From a checkpoint of a small mixture-of-experts model trained on Wikipedia.
Size: 15 layers, width 192, vocabulary 6241, 45.7M parameters.
Experts: 128 experts in each of 15 layers, 32 ReGLU neurons an expert, 6 picks a token, a softmax router.
Training: a variant of SOAP for the experts, 285M tokens, 4343 steps.
Below are experts of layer 5 (counted from 0) of a mixture-of-experts language model. Rows are named router (the router's row for the expert), gate (a neuron's input weights, with its number), up (a neuron's input weights, with its number) and show model dimensions 0-95. Each number is 500 + 40 x the weight over its row's rms, rounded and kept within 0 to 999. Numbers have three digits each.
After each expert's rows: "gets" lists some tokens that make up at least twice as much of what it gets as of all text. This comes from a sample of Wikipedia text that the model never trained on. Tokens count by the router's weight.

# expert 19
router:461541446509557503533474485499470464454491491470473496567450511457401561456512497512510488496472526512487435504458439451535542527544490516494461546437507566525433484477506481512462516451561526494436493454464564456497462515479499516539505484521463451501576484449390489483512506515525506461
gate0:477467477496530514534413407438571479486538536483487525430564535491431487536500515494449518549531552442423487472535392503521479575495455463513483540436474557439492528423450445530570540470467569501456527523556491557479512565473570510511428472518500538469456428449498464517477510536488568492
up0:493523555544406400536555544598478486565470448479473515526510447469558502512506471506487488498472457529522493549512512482539501405462515557526456417530543426491524502587533554533484483460495485505536510495532474479524505513526431478463609558435469489451543527554448539521521466480529518533
gate1:539518448441515520471422461526482422483504466465514461504441571499473476539471532513526496549521503527453504490512485458556494558526509457496592542487522521442521470492424516438421558491424546440535505416552446477501497535506436552448500479542425482530552489495518441503485451514439429537
up1:568528506450529489521537517488554482514517466479537511531523478482470493494490525507561451497550525451437477472540539458507470486544554553470555608399531454465474563468483548483522466407569539473493554421521537445498442504477512523483577541560496530506517497508471414546459480451468504504
gets: "a", "ia", " State", "on", " County", "land"

# expert 100
router:447537495461451530480403532546585573477501527497558521464595552481491414447486477432433533537458498466417462523529428525526484423598447461454472482507457474520542472454453475554490464524534549526485520535498528461538423512499495514505503512475522483507486439490521505537504512486545493485
gate0:479555569531470484522489383539514480582456520447524533547484536530422512459478546510486504443503503505528515450530528575503482453555473520532531601510468528495553522547530434504539436504550502522524500430545485494530493528478443493519519473471449447523477581567532413456450498495502480492
up0:500401509496476543502475540489452493566532489559489564556474523472549497449513495499515437498600596519522502514563530516500431496459472570515499522466503533541486538496492520499503505548478556537503574590540570439513525536470560448539557539503537533495549502440459481509539494462465453481
gate1:500442480478428518545435466555525508599482488456525522536488500545437515546413489449480508555464478522442511534561528495563467526506496480523453449466465470533490515434492560529471472460436449486474497491482526445513505456472512526461503517479459557481447577446423527541480540514450465497
up1:492555508512505489466547459432443464425571469570457480465514515427513520485503507530532468496491524451550517471473455509434536469478524556466539566537536567482488475559539521526557497533584556533512536488490509526552523494504543487497566471467481539499535450538532475477492410483464586501
gets: "at", "ch", "ath", " Mar", "ur", "l"

# expert 1
router:571525530536537528526483492492531520551485449503433550496581526505509535469459488517516505566553494535494581502448474460452445415499454515436444481503500506431531508452537545566487527515484479545595470490504515533451520496536419581515542554450502531535473473527554478508561488434483502468
gate0:481497533495506453527584517470569512535544490416405478542445477489518553429467504479528584515488480553477499451516467474503454486556564535496436521536509437560554496466431552500500513483555525569554510487532515554416586508489496548499527503494500479553496461550554526503562527504449485551
up0:511526530515437527487471491519520568501473535560514439457533489493525430467563448508428517479492506430414451557515432494428519547449494526533568541517443543411456505503548457485569514490521454484518400466457499472533465496461497498462507516512452472448529478475503404467437417470483532500
gate1:471531503516511399573450483448539514542487517523484506461588474449562488470521557487455569576463496525515443496516453436512422554522395556471435605471526502448548503493525482535484547464537405493523505517512556567484494490483453613539459477466503557458536529525552479498509478422559462542
up1:545467538498530525526560541482605512458547491457549476472447507508509452519556510520508454554535562598502479500561513503502540524432501508475510492529480403502497487492494575440540513500523432572533487516435487489530430480511493460460460532493560517480557529485593514452516539496463523519
gets: "N", " (", "L", "G", "C", "P"

# expert 27
router:517509473481447539548437573525529477488524503463499526449559531544490465447490429466389548513520443439451558438523485494444549500550440490537466447549560453479432449497511442459493475594493514500549508568478533404516512459503554531460477532448535535527439526538444510519501445484492546510
gate0:494452437508472521465511442473456469552430504468517487509578462543519510530610481460464503581460420518499555520495451464470516490490467475511457476538464491516521513492485465495442525451528474469519482518584460460482458452463500507537455478516548491478472420478409437480452424547576573528
up0:547444378524480480446516487470495474489471509470506480483612429556482508536545485508419515577451498451480535597530436468502489510522510430498512526544489483504522578512543448521406486459484436475514448462539451460506498511462498553501479497451551451479520469530482513421494430551553488528
gate1:494531484537530510565579451493549410479502537493444524507520536427492591502537528501484558562483452457530482492506536526543526533505552501531504534501508548440580465502480461490478419550524481522501528560526508390465536509504510484550528492494509470540473395491523443514536516537484497518
up1:517461495484485496491472572531424565544496526549559505414438506590487499480520501526569461423509530474449478477505503463456519497432464500482548461482505527517454566544501503517504547440474490478537490455492495624518516492467490589546487551471566555454462536537464543506471425516498533465
gets: " A", " E", " of", " Ar", " B", "-"

# expert 42
router:433493508541394523487564473556470522551490503477538552495544508462544556451497510445488526492551493482526474436490513478451463524439585460492508479476409421472572475556537569463576593526476481499452459447495539566518512504509495510476466492508533493460463461534518572522448490461507565481
gate0:377476489511443457520515489513434537556504509482436514484549559556494511521435458454509488565479443508522422495490533495486516538485469373519452502492459540523521455483475517463529515472496431506466496435531555548478447508580489558478467489439550498501485460501540538490491536526474492465
up0:459444445522555464485476511567551499554537539461496498499461514505459482513554496525586474455507510479496547554450549462544490566432576483519529469546558417532553439537538465517453549498546587538525468475473548489536540487517460492481435541517521536485410527489471505529427491437516451515
gate1:532478487531495494477545479515546496539537469456526544479525533478468483556507592455492526455608572576474442523518520588502497553565494486522567577410519454491480524515474516506464498482579485536522530452467513489462516433520515494497488562528525526517515497525549482511453489551408442549
up1:421476469528493522460483540523496557482462598517484499465500537416522576509460551530480544589432438446569495539575462484500473507477491512536546473466513564514544479445487449497554460484530557481478502516485501438411471628455475533558485507537470443474533528502517531475539495482496495512
gets: "1", "2", ", ", "8", "6", "3"

# expert 52
router:504555480448505463561443552413539407586513530541499521496529508471497440479517480505562460571440457493510500487518534450464462585467464516529447488585469525544471538432541542496535560560456518528456533455557563522483560523459516492496500458489530477471501477548532503516493518583529515512
gate0:430443471451561488537517474489570487505521609571488503530492514528530406569491542458532571543497499547475458417508524528412519485475508484550552505481562523503495444520482489509524516537483471548512484505495502545528522490464426488537447528569510448484460508523522492543502599438544483549
up0:561481579543503470490538537510457516477430421464514416480468522471503543475515526539474520440515498465531530544489465469564483536507502470404447458499411462530525522526521470530513509484479537462427515513478457468545441541540543462490548476465472543519552574451475473441511421524458487431
gate1:458453446498455457439491578507446490525591492555564468503545532469501438502470559490491501526458551450486512416543476500525494517490497505520532495573476531529463467551524457562526442526412478460502442540492513537569524540486519547508474473467537462534523448511403512459529545491517483518
up1:419464477504430511563446570444456504522598539536512462493517514451490420505421513516491522478455525537509480422494495491510486493499559505524480461561494524486456455546527546526486466577448463457477439535525555485552536529479487506539462460512521534507510449497484448468462511505513518512
gets: " that", " with", " which", " as", "),", ", and"

# expert 7
router:538551432557543402554453587553545472540483527538466499543561482545485498494491492442544456499453476503504479419463495503490458584560461474569458464557492494484515484519464487503499626470502518525592499481560499514501531478450561490535569458474416519491493498505524442542505523601542480497
gate0:489517537485539536516439453541559438444465520488419464444534509510484531526477524507509521542488488520569502429468551536536436506477500500491513516513592469487487499533519448439484457549485520405526489469555465452525560519483517471588486526462524559479560502536529500435576583509525475488
up0:534442500502501452441536524465446537546495518522592480537486477516531466519473471548475463432514516476438567530475447497466502525530512523485487525501420506520513498495467567611497523446579413574417488578490504524504453497513464501454496493551462489545454496459458521509398431475474531497
gate1:465469478532541542503464548525454458556539474522431555557506445485564554464471510537487525513534418519438412490526526532460529526464462499483462539522423496502574569490476517451533513472511487505493525515568527476426448495403450496571553474487596478457524473503495504540467590515495499466
up1:538591491501447511508550540473521519465472509503570406514398512466536453522487477521507553461539570531577547547439552503458503457549518528474476427479536481534416484538524450567523550506463415560506449505494512496488470530532571474491495568542486522518530484459469536470524494531509474560
gets: " that", " The", ".", " is", " it", " he"

# expert 59
router:507529557534528501435508548495512583477458542461530557487577512510441516391517472546530401509462463577555514535607521575511481491551497470485536582499539475502474438502536526471445514535484485483506546426501538578490530531450551516523572521479495559468472443488508461484477466480484471529
gate0:573509538534463542541542525418472540538449543477449491495558497533517511554529446512517478553465499514542489522461519475572511381498516469500543580531571519491491484465525495515575532501506438491469537427507483528547497510477524487580529471517477562520501461536537480509472571490465595495
up0:534466442465488530550535507555470520559417535523481470482522493509523556583573451455542462523511553483563528535504518487510514431454462495507474510517490457513499457503442429485480564422572518565501499449508478542405446482505497520577461488496517565546445491591509447459420556449442588519
gate1:567501427547457542449543476458595447495449529483399528436536463499511576481496553531482513561481471542457455537529482482460510496531507470545512485497547466456492490488466478496365589537484496452519545567523488489494470468489547509539438421524522533534520518470463504465447493444553542506
up1:501498465468524535489567490409502516510491524499483534544490434508518572526483531516482487485446512548516463604479508501451509474516461535579510483464532481495497493535467500502401566459497513498555530466457564493464487502495515566466517429534517549567522514516539556491430532390512518516
gets: " W", " L", " R", " H", " w", "w"

# expert 121
router:496526505458509464441526420556532542470500555436591565411531521545513457564542501488529463451546559547481452542530531512528450480453527518491479519546493497481492517470533456507492494525479517538499491482485565557419453522552558495503572483498467419466433467506446467482558505467478413515
gate0:493503548496484533442487411478493503536537484494503482493514422495520472511519514423496500494456523513473504544458471484486468474457438498523550500479486507481501445558510515498422506517512425554567496558507513542434427497512572455564547514468474415527511473505588567485550480536510553587
up0:522482493537550445568488562492505468531453525568507525538514597498478509505466500551500494511502501469510472442525542465515523514524582485452481477531506506519497565443453513494552476505485607471427512466476489442534567464490488569449439463526540595489483481471433515508518549457489449415
gate1:531532484489537528490484520470498532536470596451557532440468555464484501536412480497460464496560456527463504522524554540534463486603492526469570645450499501478547441542454527492546566553531476489512449471564537598462509507466513506559481447418493482538500469495486504480448501505521435514
up1:555534540488575496487472494484533506521510559498517527446446532461495525531401519592454462525532499511464510529541522553548453511603498522419510618412474538416518398511531535535531569497489502511525458468517490564520484508424477495526472463448470487579471425481461510476451523508535414479
gets: " H", " Ch", " C", " T", " M", " F"

# expert 126
router:516504511357554445462483423538485557489523477502599535450518524551507538543477510519460486455563521486522524518512488486525469443483543515529454444433535472522498542414516484463499476536472527538515494581465518557407504469486525523461492545403501536462481540502544500494542487575490561477
gate0:506579474483483470540463523535458464496525447439550525465482527476531498481434549409427594513489460470554585452549542489480499521556496479530488536468533517519482539429461519470520536545511480495430579505506569440466453450469557536450458463504531523534561512494507509514432486522492471487
up0:473557495469505487470473514524535501480569429482574512488475473457539504481444505397468564466483441473551605483504542459476471476543466462567485507444545533506490544478506475479534489518510519501420553525483538459431479430493588505427430463498564474539558507492536509532481426511516510487
gate1:537444490495570463431518509503548477448469419482541491538484544490489551547426565561481517449541534556482542476484550552576438519507502441520460564528465488573561423426458456564496535485542563532532483477497526484533468479466496545525484512522537474439541572559488531531502555488524512529
up1:568453507558531492496526568513527508504491448484461492503489537462550546515477552545454590474487484582495553509486492544449438459448496424507531484520492490480539512467572466529503523491500469559489442416418555416481497495536468551557473525522556538522455512494478476542465492495545524525
gets: " C", " B", " S", " D", " M", " P"

# expert 92
router:434432506436512447559428504455548544439524449523532483504474505539569535529494514554440504469502495495439525443467543464466491528513507481459569439526567500557520493493516501465502465519537529391439523469509479477496486484506473514548500593478570541429517460410522482564493490508456448475
gate0:501442527420454424461465598531527533506459554476425531448491538438556548503453563498446476513453524516454493517494537515504487516479537519502508563508597489549474456470569434445436496507528450456475507462506462532515481494510511555467556519482508464454516518481461479535551447475535495572
up0:502496470444491483503494562498565556523490539503487449465421575536557500527417507490576477517499483499470535559490405476494511504485553519460426466481595465411464490444529541417483502525522452543517473455516534495504486550523422460544508519410501518503487512466498464564559444540446449493
gate1:474461476457457605482491538483494532508412471461469498566491468444530476470545558449484523489578499514503450575522466523471535472481494473481478533559543407469519537584483474492458532579470537456506565499498484458549507426596451502514549586542460508532583445450514527502522529511475490489
up1:467503486415433551453484500475471499515527462521487449478493506481533553534536517448471527565584568508548502519459452496504469462540543505528501512544568474489482473499585399467588497572461566456553515495533472447507493447500483548512467548492464513515501457448525518592517487507426486450
gets: "er", "el", "or", "ic", "al", " c"

# expert 20
router:517487491540464527477522488486509522500503519481476572516466547508517499523530542496509552423489429528540504490514557460467519499445560499621493449508467437548535472440506529524529438474516523451597494456521521470557537465526430485501519511506444463486555496520497548452500444455448452468
gate0:488538468551491524491501522478594444425510522528461474444606493509510472533505502455528526434476435532533420505458498495512480390492533470520472591532475563537537519490412501492510470560453509460457466581499505513549522504540523509483537512541535499542546430481488538579519540515482461473
up0:519477536542471421468452446550531539488524505522474577527521491530532408475481537457546635496421473474470436561489503524591513525570518443451471507492481506547506571489387536569458516532507580535461500524480479465481489471535455492477543517452531481508449485540565505460538473477503462528
gate1:510507485495493504500455476477495497500505547525436557528490472523541514475471542477538598520574439533583525419491520565466460516483473480553551490518549469477481545515486450478467532491467475437536490521535586543446430481467496510536528528419406469468554521464515520524553583514503475537
up1:518546512566457452551583497498462478535420530537436567472573449518469542419549533521508526493497463551479420470490510497485519503533551451490514474480531477558568522486504525448589532512539527541585605499494448477521498469426520456423514550502558551486485445497501524487529539507481536555
gets: "ing", "u", "p", "av", "ag", "f"

# expert 61
router:464536493489523534478538502516511551466480515570537482464503435509492478499567470522501488529490510567448510585521476523438519500482438540495477510525557456545577464544543546488483506515486547537519451493462590611482528511444499499528541491500500456463502527523489479462553492473500565512
gate0:499572507456552539557533550492487504491498446496486496467499496538522568482467466518456545469517486539491498470479498553516444464502503533515509611559553528484544444480447476594525576468461556480543496461591600550502527508469455451596486464484481591496506481474453513515500553549499488486
up0:458498438488517529430526542507440457525579472542426471473460522424427494471534412512454545515424498527453512475496495510469540515493511503492585494523504506524531459477516498433497499501467488487504463509493426478548500567490557451562482514490431511466532472516524408440477462470504480519
gate1:501509465462478539458504449559544521533542559511503521501473488474518493490520571529546551493484469385510489526449468501510462495425488510558431496561554544495536509515445481463511544436442458565471591498561454509511605515498449424521476483488595526535515507484451400514498516469501529594
up1:447527523496538475588470475479425484461487457480490507505524491582502504520507467500496508520495514591452527465482493481472512518525511464485588513351457460520514545527518529487501415503608499476463437428446534504544462481530522518496518461487436455542554467529512478605492496519524512428
gets: ":", "–", ": ", " St", " D", "10"

# expert 64
router:530511459503484516562478577508515531481491445525462561535537465512500481400498493519412532512470478452464543529464441524545428483487524573510539495522492541507468506512452456555488505460581485476467521483440416477538460552477479498548518562378551528454506576465517489429481503410483434508
gate0:590558424557531537429591532479467505536439459449503428485513485470513580505517502501471485483455541523484476537443492556465495518489501577505501468466515539499494518504501525538486507461426523500464474500504389421527495520432526524488465544404535490465458493456469514516528489464541559485
up0:525520474473517569535523560488525485487516458484504526524467487466580526528476531540516475443480469464420519434509457568569480588531464510492527501505477569485555535531504500552512483470470498539536474472571470508537509405492497555449502465548575552484485449493551610451516443437582506538
gate1:452552533453476501530476575484450476560435564497537587560581487500490532498493565558490500456501493525484595519542514566520482569478545544503468489493445498450540514429458475435467517517571500472477566474436435513542452485434444546494507454545519520479587498518553471482472449469578520503
up1:522528465503479521441483534460456463464513491501555537502494501545516499470507584468495444472499482445450514490565566558496458489532490493492462549489499445444544504469478435493458517483563531550524542479505415510558504467592474566520490524531565545452451517504569473470460408459556518515
gets: "il", "at", "om", "ot", "m", "ut"

# expert 57
router:483549511514588502483528467497492596550469548469467517564510460446575531488464455508569555525484483507496530503411533540579446462450469515553575450509475489506534546517392496454565504456522489496434518500559458459488500522448491496523546434532522553515518511540496539552439509519508598505
gate0:490528552523494523472497527455465489559461511446558439532538408463566528511489578468469538558506478548503534526490483508517498444421549523531532519567567476512499474465434473479595496469531511499490485482481462526471526530501496504515482419536503460447459514444461428536480522507531541633
up0:536479457490498437548485471564520533499484444539451564478468559546439493530524471535521471434522510451467487444538498473502541539524436443473483484459447554470466544527588518526405501542462535493518506509493558499544466466518511470484514566489525509551525461566533568469524471482485433371
gate1:491511560517509515475544466494477539479488531512479528491531541511489461518549507544502510445427530562481536461448473477545500459489544403578520478487512538458486567513488448550501527502516484472476550486502466414514512519538565438499598508448463528519491531469445446527533495508525499622
up1:512505496558493513445476439533461482504562451530501464578484493487497538528513435481503438490525468403557483475511481440519519555457468494501509500527517467503445404523508569481472501550454418522524477540468467525472572452515454502470504462609472485469440551495510518445586436518510452552
gets: " was", " is", " were", " are", " had", " also"

# expert 60
router:540420530477534471525529464513533556483550505481491477577531487468584516497485504567487524471472495415483461503495461519579532534477496575509451504427484494432454458529519476609457569484490475526463558475554554487450511454512408524468523412518500439527511528549453437490467557462535493542
gate0:495492505475526410453507556427443476540456450463574480590529477481470535523443459479532545448578560456500505542468487538550434428533438554506536474532512561482465434519459574466488484525486463484486603484510458472477515450516496527483532505437483485528477430495447487495455512557531527475
up0:534471530474490501486501523438473458508496470495544482552514488503491544514462483492500472466521538434531466538433487542571414503520431581508512441493464509488449530506512542517475488452451449520472565471413487486401501489534425483501508472459494497554479471561405501506461470535569532463
gate1:482410490460487479591527551465507540498523484459483500550520543457531465542525610483466512482530595502557467521557490446521538528557507510526422518465478475506511495454587535538517444543474473502468432520524512507554449469528555499474542515443482429494510479487501547485427543501566380554
up1:507531444477557445476471510467495518489461553454490481444415469460552486475458531530458535480487486517473468500511429498510428475452537495521465515500499473493512540493475519569460494555533470530546522471553450522507527412474574550519556501494498450507485413527526533384464469502484485503
gets: "a", "an", "i", "u", "ak", "ah"

# expert 82
router:493566460501441546511502444514458491570546443529461505474504522415461451513512518417504491473546470549509483540418491558474500434536478566439488496495511494505477527519529572465453556516570516506478575446514555453522500413491513565455562543498498506449541478433514463477510481510478555473
gate0:460472499464484489445487421583515502486484533481559481444495507438520487450494523498441471470505511464534468530462579470477526507452504467486456517510495527523461548432428614447508527549462455561383488483459473486508513548526500458503518560488535503529556463426500518509476486442515539464
up0:542540429503559474491543506450481568521525503485452515593522524517484510514424454599590466529523523491552503494619436499531500481548502556571501541570481438455505486547539463493491520526508517506532445560593523506504484500509457470506526492467479518498505480560532418499516525526455442556
gate1:575513521536460503513402519559446440522492454456490425557444500471502494544449498508476453452550539520493504514486462535495499469474509596506549526527459491483554528507487471474500520451533516542445494476565463508457515492507535549546569598446497442486552493536513476555608519527469550418
up1:430469475445466477567506471493471552486480490558629525478515517477448511489596569525558542526451448460497567513511481531489509489526482480522439433515537505491503413517440530468526529475484519489549490508439523506464498492463489493466482459488511501585478443494428452478401490525576504501
gets: " A", "C", "A", "I", "O", "R"

# expert 85
router:438514500537508491536556552580491500523464502510468509490435453486521574517492485498429489524555504534490471416550493480500501550431564498502481502468473558443500497573516436497628544533467548512496462452419487460507522500573551438482434523489443510411534414486531495478459476489463503528
gate0:534500548543535438581577535550566523570521485435538557523548505464507391470451496497468447485436557530468447477479492419466528465528495545543544501515474478412517500527481450524525496511480505489498502545506535534507489507509577476495520432484451563515493489527511449510459491554454518542
up0:512522565482552434538629462532584473572598473466554484545516499438471496421453465538459547433448514562448464530489449521478503475543473495474465462462495482429531532527468514495509450557521527467536491541564517523529501545510545514479481460494443525480540481506504479486459474505440514499
gate1:502442473430529488460510506501472477586448524486501484514544528477511481433430503505424488484442506492477488442535533593534438459442541476507525450500470452525492484531527520473506523511553434489465526491481469604518542502485511496531537538555517429450401498540493483522546551517561513592
up1:552459537531450522541443481532519541476540496530475480490489501538542490529531517498583497514569525554494529544462493391437518531559478523466535494489509496465508455481512494546511487461440490513549528530526582438494450534568470514489463506467447563536521539553520570460472475466466539488
gets: "1", ", ", "2", " | ", " in ", " March "

# expert 23
router:445461603553495487433460479483527550462588554502546495570510549524531543535513438581424526468559425544443400505490514491532545435548460519525500559512519533531521435522522511448465556461517512458529556517532554514482475496546493487473489509441541451454483465520472516469527557448463475528
gate0:470419453466538474474506516428547508465531578419569514536495518572501506465488488519419540538577541499508457497458544524446466540554494502450524482515453515503472472483518552498432460517487443522472493565485530584441426489508467496470564517436540526486504503486432508484507473521491496494
up0:510576517520427524517515477517507502504551558538486457537508560540454496445494520497543575525507495574541556518529480497490497533448529536430474527425559456519500515510470512511540518455444454480535474423528526385503560523505549453536531464469492513582536508513529466448585492499558499489
gate1:471588511491476411431494542445501440470513485483534459536472518492465574437537500510501541519575522537596480502449530534595533563513489524539534469513532470418516508531530496456478505547500545474485494496553441609424508464505491522460577541512495433471461497481473497566476490489548492587
up1:504516474497517556480478378519462434558526512529446511460572550472487471525502489513572467511450418460472519444580539512567555513509485515498521523515454484495475494480518494502462531484508493491469485544502478463498457521455470411489430476464529532578516553513505498518454551455506473494
gets: "b", "n", "z", "ch", "el", "d"

# expert 94
router:542478461487398567479577517468536511527504511501441432410589484438479587558421528486524484544552525488561504497510501512460562496485471494492517452456511476446462482531516576484552524500446456542495524549526539564427452489539515550466521486502524411535477494491496528487419488494546549467
gate0:535406516475474527517542479480448530500473486470504491527559471453497542456482476525582438518524480534514517445413455556425489487472472432592466530457496471467516562513432548506445496474473477574501515568516453544509465472446475488467491474530512450549510459475460540515468505484535492497
up0:454610514496503521479484508537534474502523546528518532458437530585509442530532498467431557478470552449521473554541553466548496533531521544427503445519463518534482452476552458473553491554521518430507495421491547435478541525552547507526529515476518546468461544499531477487529460527473503489
gate1:488415448506477532462482492464494502605437492489514515418497507498493535519487503464471535535539414568489500497545517561499495499518465546497502409398449495553467486456473544523551515464455466456458569477490531521478551482553533459521495526485512420519538543462486483515481484525573504538
up1:494562527495475476533490495525514474391565507510458491586518503465524464475498483548516472484485594436510499507423496452492539508494512446490480571579513476440557483514512462488476521536549499511528481521520453507509455509465470525487465495515479555503495458554520496504534543473448471441
gets: "2", "–", "1", "0", "015", "016"

# expert 29
router:491507434518560561479481517500421472563475489476448507529452573433511574491482475481523563458482480524520571467441526499480493496546476423561529542540507542521575458464538462467450509502509485537492465459507460492472534509430584496528500469479538503565518494561448480522454470555443554464
gate0:550563463535583484421483524397463498476534455538566521537471585478518503474468456500489555514484569570512493494431401462531474450556508503514470475458483554447507509451449486456544519592604449515524458461466498517464484514472557539544508544506546536523491483489474440501428457442450531489
up0:505503508530512467438524481466518488545517457564537458484445496484509548454495417459499472471480495590522498519474441525545554494525479460546500492427481531503554494503544446479534513537640466507537454477475553469574489526420510486576503511526510620499492507501505467516487509423472560575
gate1:415500478538530481517521529483392521458449532449541502463508467465476558453550552480519475498513501420467517446460482504503484551488520478551544494465501507513545457568497587522400467533545509430464567581569462527518513525461486563472633484479529465509477532550446505539482466599552543522
up1:580490526462495546448496480531597475521525496566485556520496534547501439532466474509536494498455522563507443581536525517478511460477517503527475451520508503456492536489499447498584555444443541554531486421461522465532449474539512452490417497518473559507525398474546524482496519412517435550
gets: " was", " is", " are", " were", " had", " has"

# expert 83
router:438559479533494486438554520556521489524495457480501541502553565480536428482543538411520518493493500593521497515550468529467565511422477540459491514523486472482440459536549505448476498464550473452485549512549521499453537473571438506578514546519532435506470492570479478480500493483472499532
gate0:467497444560450465507426509520557475553523455479514512562548454449532445534492528444460486447517491503484517510488501514516484534477575486435477541476502528526503451427496526499530507551483451464486580552469529473525512448537450496562546439513501506490546428508448482449463541557487537493
up0:596437462517481472562569486422482500477488545527532417439517499537466510510475524524506544496435529470474539492480538447493526477500408489549520500521528429486538555518535435499515468443524583571547474486485481463544457528467557455464522466473474544570488535492581476502492482382531465515
gate1:453509439501498540470485606538534487439496515524498456532521508495455493512601543491451521493503501566545505455412496488511453560499482519464473515502488536482495551516523491539487534510511411524450470490463487476499533470523556573515453434470535469496589483526517479512503479559579526511
up1:498472470509434583535518478547505537502554541551509495506533563523516479465471568465448521476460477486593488542452572516546475575517504525513538410492500424536564482493559529441443513510462467482536474522483569497479492561553510562464453456513494511566520499489518565481542560516533439458
gets: "f", "in", " \"", " F", "b", " re"

# expert 111
router:483498490553477460461451559543527495508604498476438535470570579519492522475477488535405539505485458534449512482468483472500510461471471506573510529509462569503434437449478482509476532474536520461486469487531440500508469537488465576616415562433522529533439512470498453542510504439514538497
gate0:571470523534542466465416475459486506548572560490522508559571514516391483545425467476461538506496530531456457450476533488596492528501508532519539549483433638510463444481434537478580504511493510536450506499467474517428520589551484449498640501487563474469504553461495503515476530507590497541
up0:507488501550567451496437425464469460486484485516562571567548479503482525488509560467470451488515532579513477533467568524526514582508418575481489488517465469540530470470478477508485551529425513500483497501468560479523446498507527480482548504555503505487529513416463551428512502429443489501
gate1:451566438529468536503448573495517533518602477542494485511499481498472496506572526480458574546464547484503500472473540463549479498544528508486545572491490542419483491412469568508506506382462457549535518469466478580494512506511432472484472498479427493535521457476515509548488510545522488446
up1:522492472558438473527467496515531487509629472547479482501477506475488456518539484552439560502506538505616516507519530523496439476549587435531516559430422500464468450481440605537496482446458482513532505469512465625530501559498450466479468533480455460532518526482457476563441484569516431492
gets: "it", "ic", "et", "ro", "st", "t"

# expert 68
router:515477544536509494521454460504533503449485462566506493527461536549523538448495473529520434477533510559490484472432505426530523470505493499607510415446419520492495432450481479484544505483547435436450515482437544476433528551493497514490440482520537529408510583517454509492436503482491507455
gate0:488538546531536530499508485415464530526479500532527459580485472522553562528499403445456518513539591579545493486456460453568615454476508507519452506493508568513509551465501517544518523503499396443514541532493540513526531514505466520467545521474526468542509518502521542533511525515500514498
up0:499515471493400497449430511528491480438555553540473537541371502516466517497578474551458510529484530467564549528469467459487494551493535538459529494488422476420500589521423488435532482511526492468584480511486477489458472516507508482428506500424540484467519498504463451455527446516480466559
gate1:465534455517485466538460571505517477546538486550543460394503486443511593502474506538576510501532498510435453531515489469514527475504521535453477502509508538503453445410456450504537479477471504515480477488510463545502527560583547510502479529548471525502556605506426501450493576439496443460
up1:478535495532480485532551499460458453533461426539483495486492593541504520537525430514552501505503497485487461476486531524564426500451585526481553512588485426479502509494567502467503563491510521529469483485482471483541475510490542450578481514477508528540553511500523418501521484445474491506
gets: "ed", "ated", "ell", "ent", "c", "u"

# expert 86
router:519500525553518529492474524477484525462487460478463439518463434451502499475478541451567477449559469507502525517454470552466528488553459475443444495467546494436471567544498605513525465496557478554495527458466502511525523408478529492466529543462523497553532509459567443444536535490516529475
gate0:497441435489532480451490494423523537524560493476510552439520499500515546513571508496430527501535526496490505457561466541550494518537528530549500458481559493481468548536495539545509580459478523448474512457473397502507438476491573525499482453436475492587459474520544517508546493453513508535
up0:467488459454526516488438558427561485560485513503534567502454523562522463567490481464454482521505543481484534524587434480429481477511516468466547505477547562443503547481464540535490554442492459489498492528483472490539508539493533532580547466512433525536474448494530524447579482453557561481
gate1:502491537471523515441495589530436515433492471508482528557450485453527540506543478398546502536512443509504541492517481482548485503488445498542473520512551438632530480464506531535495492488491447469486524500523543489533537506456524511543550545566422465454550422404523526489466514490448569517
up1:543505488481509453510486538431457579507522531458425524519504435592528510459504524550462491463478540474477492489522487459469529520500514544425514534512448541466452506451564505467518550547553507497468449528490495528474529521506450479470473472527592510571507525544473476476521523515515508451
gets: ".", "R", "C", "S", "P", "A"

# expert 6
router:544489562508500534531498480517468513451534550515475518505418473549449443534537548463517494440521577557509485551586514496543421443468482511537451538494535420526465505458517483496524518504400474418590525510470499572471518486483520471560500520494475502546489504556528488444492459463482517488
gate0:535435555466463507508476507526489406529510465510430507520507461516447522562553471445482548444471516593492500584523479517581492502605425474574560509451506521560519488525477495525519485577499476430469486479527436447520489524467497477519491453475504478506496503506508507489446528501443483557
up0:505459579437410505483479457535482437455473469521440541488470458514449501562521523425545511484471515612539488498527443479593437515553498512542514545452500572534480464521481438507506503545493451436465459531527444456501534583489546512534502466473435531496455487497453462469430522503539502601
gate1:503501529510506486476426497567451447536499486526498434439483443506489461441470473507497505565531487484515509504431546618556459410516473585504497507576482493497472549477622488542545453464507483488547510590564478464444465560523501463542479517554508436439479505490509494470548495494427470455
up1:512503465489503494511565472466550513494449496501523544577539522516504561578522498506524505464487499496484503505548448391467521530469498434532488514398511574500500458524410524484493545552507558462440505455411529537514534447463520485458510513484455542556535470480455521541459482520600526520
gets: " s", " T", " S", " H", " Sh", " sh"